config.yaml
hidden_act: "silu"
routed_scale: 1.41
balance_bias: false
tie_word_embeddings: false
optimizer: "muon_variant"
beta1: 0.9
max_grad_norm: 1.0
max_seq_len: 512
train_tokens: 456000000
dataset: "wikipedia_en"
Below are experts of layer 5 (counted from 0) of a mixture-of-experts language model. Rows are named up (a neuron's input weights, with its number) and show model dimensions 0-159. Each number is 128 + 32 x the weight over its row's rms, rounded and kept within 0 to 255.
Before each expert's rows: a language model's description of what the expert responds to. This comes from a sample of Wikipedia text that the model never trained on.

# expert 26
What it handles: Paragraph and line breaks after a sentence or table row, and nationality adjectives like American, British, German, Norwegian.
up0 [175 158 129 194  54 110 131 200 127  60 139 138 135 160 167 147 101 143 127 116 152 106 159 105 141  59 129 110 161 114 142  99 121 118 175 110 160 135 182 137 120 136 110  98 133 156 120 104  72 152  83  67 157  70 120 122 143 131 144 118 131 150  95 103 176 120 101 122 173 123  52 161 156 104 144  93 167 135 125  99  77  57 165 127  92 125 137 143  86 102  96 134 108 127  83 114 157  84  89 124 133  97 121 142 163 130 112 121 145 139 169  74 205 129 128 155 168 156 158 110 119 110  97 182 141 188  87 137 144 137 125 188  22 140  98  66 122 192  96 161 112 109 113 162 136 158 162 123  44 108 106 136 117  91 116 166 129 135 103 173]

# expert 30
What it handles: First syllable of a capitalized name, usually a surname or place, such as Gu, Har, Ko, Rey, Oz, Raj, after a given name.
up0 [ 87  76  46 105  48 177 138 137 145 115 156 120 120 248 173  86 151 118  50 120 115 146 170 158 122 177 133 157 173 191 133 147 148 117 142 100 165 151  90 164  75 110 110 115 148 150 104  83 123 152 159 104 112 111 171 146 111  76 115 161 131 178 114 142 111  85 102 106 159 164 107 133 114 118 135 186  81 158  87  63 134 145 125 155  79  78 114 158 119 112 125 121 121 224 157 188  89 119  72 136 185 118 126  92 106 140 135 117 171 117 135 117 118  93 130 169 148 157 124 120 112 112  71 148 113 106 131  88 128  17  92 135 131 170 124  86 105 110 150 125 123 159  57  49 122 149  75 149 132 197 128  93  78 118 159 107 115  93 184 139]

# expert 13
What it handles: Middle or final pieces of split words, especially -ing endings and gerunds like working, training, plus odd name fragments like D-i, O-hi-o.
up0 [ 69 175 164 138 143 119 151 141 163 107 127 145 156 156  64 180  87 121 179 125 135  91  93 122  92  82 137 107  97 100 151 168  88 110 114 149  69  75 133 154 160 134 107 160 106 169  98 143 181  73 167 116 119 106 111 174 117 183  94 116  99 141 141 126 114 170 160 116 186 103 122 140 119 156 135 126 149 128 176 136 102 103 141 100 150 130 146  95  91 149 157 153 122 124 127  96 154 155 126  76 102 128  58 108 110 149 146 116  68 178 100 102 114 164 101 137  67 137 146 112 216 138 107 138  89 150 125  98 139  87 197 172 150 136 141 113 108 133   6 140  96 166 125 149 150 179  70 157 135 120 128 127  65 110 146 140 152 109 149 141]

# expert 10
What it handles: Final words of proper names of places, schools, leagues and organizations, e.g. New York, University, Jersey City, Canadian Pacific.
up0 [184 106  38  30 147 144 126 143 114 159 173 134 138 120 105 134 121 106 104 119  81  60 166 146 161 121  90 138 119 150 144 109 120 117 133  55 143 125 137 107 183  99 184 168 184 127 143 140 123  84  85 170 154 206 161 140 162  97 134  96  75 115 125 171 104 104 127 177  97  89 137  53 207 119 143 119 130  96 169 119 125 156 154  79 154 150 121  77 148 102 108 152  51 117 139 139 144  99 183  98  82 138 103 157 202 113 132 206 135 139 163 148 120 139 107  65 107 130 220 161 104 129 164 170 132 100 115 121 101 147 115 104 140 114 102 110 129 117 111  97 109 137 149 132 141  79 152 139 112 196 116 113 107  89  79 123 118 128 109 132]

# expert 14
What it handles: Periods, closing parentheses and quotes ending sentences or glosses, plus title-final words like Award, footballer, singer, actress.
up0 [140 134 118 138 159 101 146 117 145 139 167  97 133  99 146 135 113 130 156 148  99 124 155  82 112 193 165 123 164  77 105 127 110 129 121 127 160 126  36 134  98 138 174 131 136 200 139 154  95 117  80 106 137  97 137 148 172  83  95 149 139 136 100 148 144 127 104 169  98 136 118 118 130 143 175 103 157 101 109 100 106 142 163 145 141 172 125 130 118 101 159 147 175 161 138 156  85 172 132 105 150 104 131 160 136 176  93  83  76 102  87 201 122 137 139  56 128 179 143  99 127 112 107 118 130 104 124 152 130 158 145 146 148 202 136 107 136 140 115  93  79 138 199  80 184 130 120  87 171 156 147 110  78 143 148 161 137 104 126 105]

# expert 12
What it handles: Coordinators and list separators, chiefly and, or, &, slash, comma, and foreign und/et, joining nouns or clauses in prose and tables.
up0 [178 112 123 136 168  91 122 121 195 165  94 214 178  52 134 149  93 156 108  79 135 132 155 147 132 121 150 125 123 185 167 110 108 134 116 122 130 168 101 113 121  91 105 111 111 108 101  68 147 147 138 113 182 119  97 110 137 112 105 143 139 188 158 134 107 112 122 160 145 149 124 140 132 198 147  81 173 170 219 133  73 119 122 149 109 103 146 115 118 125 127 132 108 196 133 125 104 146 112 154 104 117 103  99 110  90 164 141  98 134 121  91 115  48  89 230  24 128 110 159  91 139 142 119 161 117 124 141 140 122 163  95 197 174 189  70  87 137 103 123 109 128 111 138 125 161 112 121  59 130 139 148 151 108 112  86 102 143 117 173]

# expert 22
What it handles: Column separator pipes in wiki tables and opening parentheses or brackets before credits, years or abbreviations, e.g. (Traditional, (2000).
up0 [ 89 147 169  69 128 123  94 166 135 151 217 107 216  86 150 144  72 139 161 125  91 119 121 142 136  95 125 125 113 167 115 145 120 111 106 105 185 168  92 130 132  61 151  78 180  93 157  40 155 121  96 114 122 112 186  96 152 113 124 143  99 109  86 142 155 113 136 148  66 148 159 149 148 124 153 183 149 128 144  99 133  73 186 113 123 165  94 142  91 122 130 175 121 117 114 184 154 162 101 145 103 129 142 117 221 137 139 170 110 157 175 160  99 129 158 179 142 129 114 129 134 131 140 150 134 136 151  88 103  98 169 170  93 114 152 104  93 129 128  92 110 105 105 105 145 156  94 118  64 164 176  97  85 162 142 109 111 112  88 130]

# expert 27
What it handles: Pipe separators between numeric table cells, decimal points, and unit symbols like km, kg, ft, degree and minute signs.
up0 [111 101 128  81 128  82 170  94  70 102 102 138  86 100 142 120 109 152 150  94 148 187 161 104  87  93  53 143  75 114 111 107  98 165 150 125  72  99 135 120  95 146 139 144 112 140 109 100 119 113  95 217 158 145 125 130  78 161  94  96 130 103 144 127 114  96 135 122  63 142 149  77 109 151 138 103 119 164 145 138 115 115 155 156 169 148 134 145 104 134 102 102 184 166 152  60 100 150 110 102 101 110  99 162 122  61 112  82 141 161 120 150  89 107 135 105 129 121 141 134 116 111  67 140 129 134 190 127 106 167 107 117  87 169 111 142 131 205 144 198 110 146 118 115 105 180 110 170 122  73 109 143 147 100 122 138 211 129  94 158]

# expert 19
What it handles: Opening capitalized pieces of names or sentence-initial words, e.g. Se(aWorld), G(rowing), Dr, plus hyphens and dashes in table rules and score ranges.
up0 [124 119 104 146 132 144 143 132 132 117 121 132  60 144 109 115 128 136 154  91 118 203 110 103 174 165  89 193 131  72 139 113 144  98 107 126 119 147  79  65 103 148 148 116 139 152  92  79 105 104 130 185 113 113 116 134 164 152 158 142 148 113 151 114 122 119 132 114 186 123 109 108 123 146 189  97 123 168 131 157 111 111 174 164  95  56  89 143 120  97 158 133  99  85 122 145 138 116 127  48 122 110  83  92 150 114 157 182 124 172 136 123 135 143 131  81 162 109 115 102 116 161 101 112  85  72 168 158 180 109 105 150 175 110 143 132  57 159 140  66  95 185 126 150 147  97 171 132  91 168 123 115 150 163 151 126 169 150 102 100]

# expert 31
What it handles: Commas separating clauses, appositives and place-country pairs, plus years and century after in or as of, e.g. 2005, 1922.
up0 [163  98 107 149  77 188  99 145 132 160 204 131 111 194 128  48 127 157 171 111  75 120 136  55 123 154 134 127 128 146 133 155 138 110 138 129 101 110 135 132 125 118 130  96  94 126 191 149 129 116 113 120 119 139 106 101 122  93 138 146  96 152 156 119  94  53 129  91 144 108 142 141 113 128 132 144 126 117 150 111 100 162 129 100 103 110 159  78 160 177 191  88 199 144 138 192 163  77  88 118 107 125  92 143 110 136 139  96  92 153 104 117 113 136 121 148 146 125 120 114 131 134 122 139 144 113 122 188 167 116 149  17 106 142 195  87 156 126  78 119 139 150  74 137 123 120 126 103  89 100 172 141 168 123 126 127 127 118 183 123]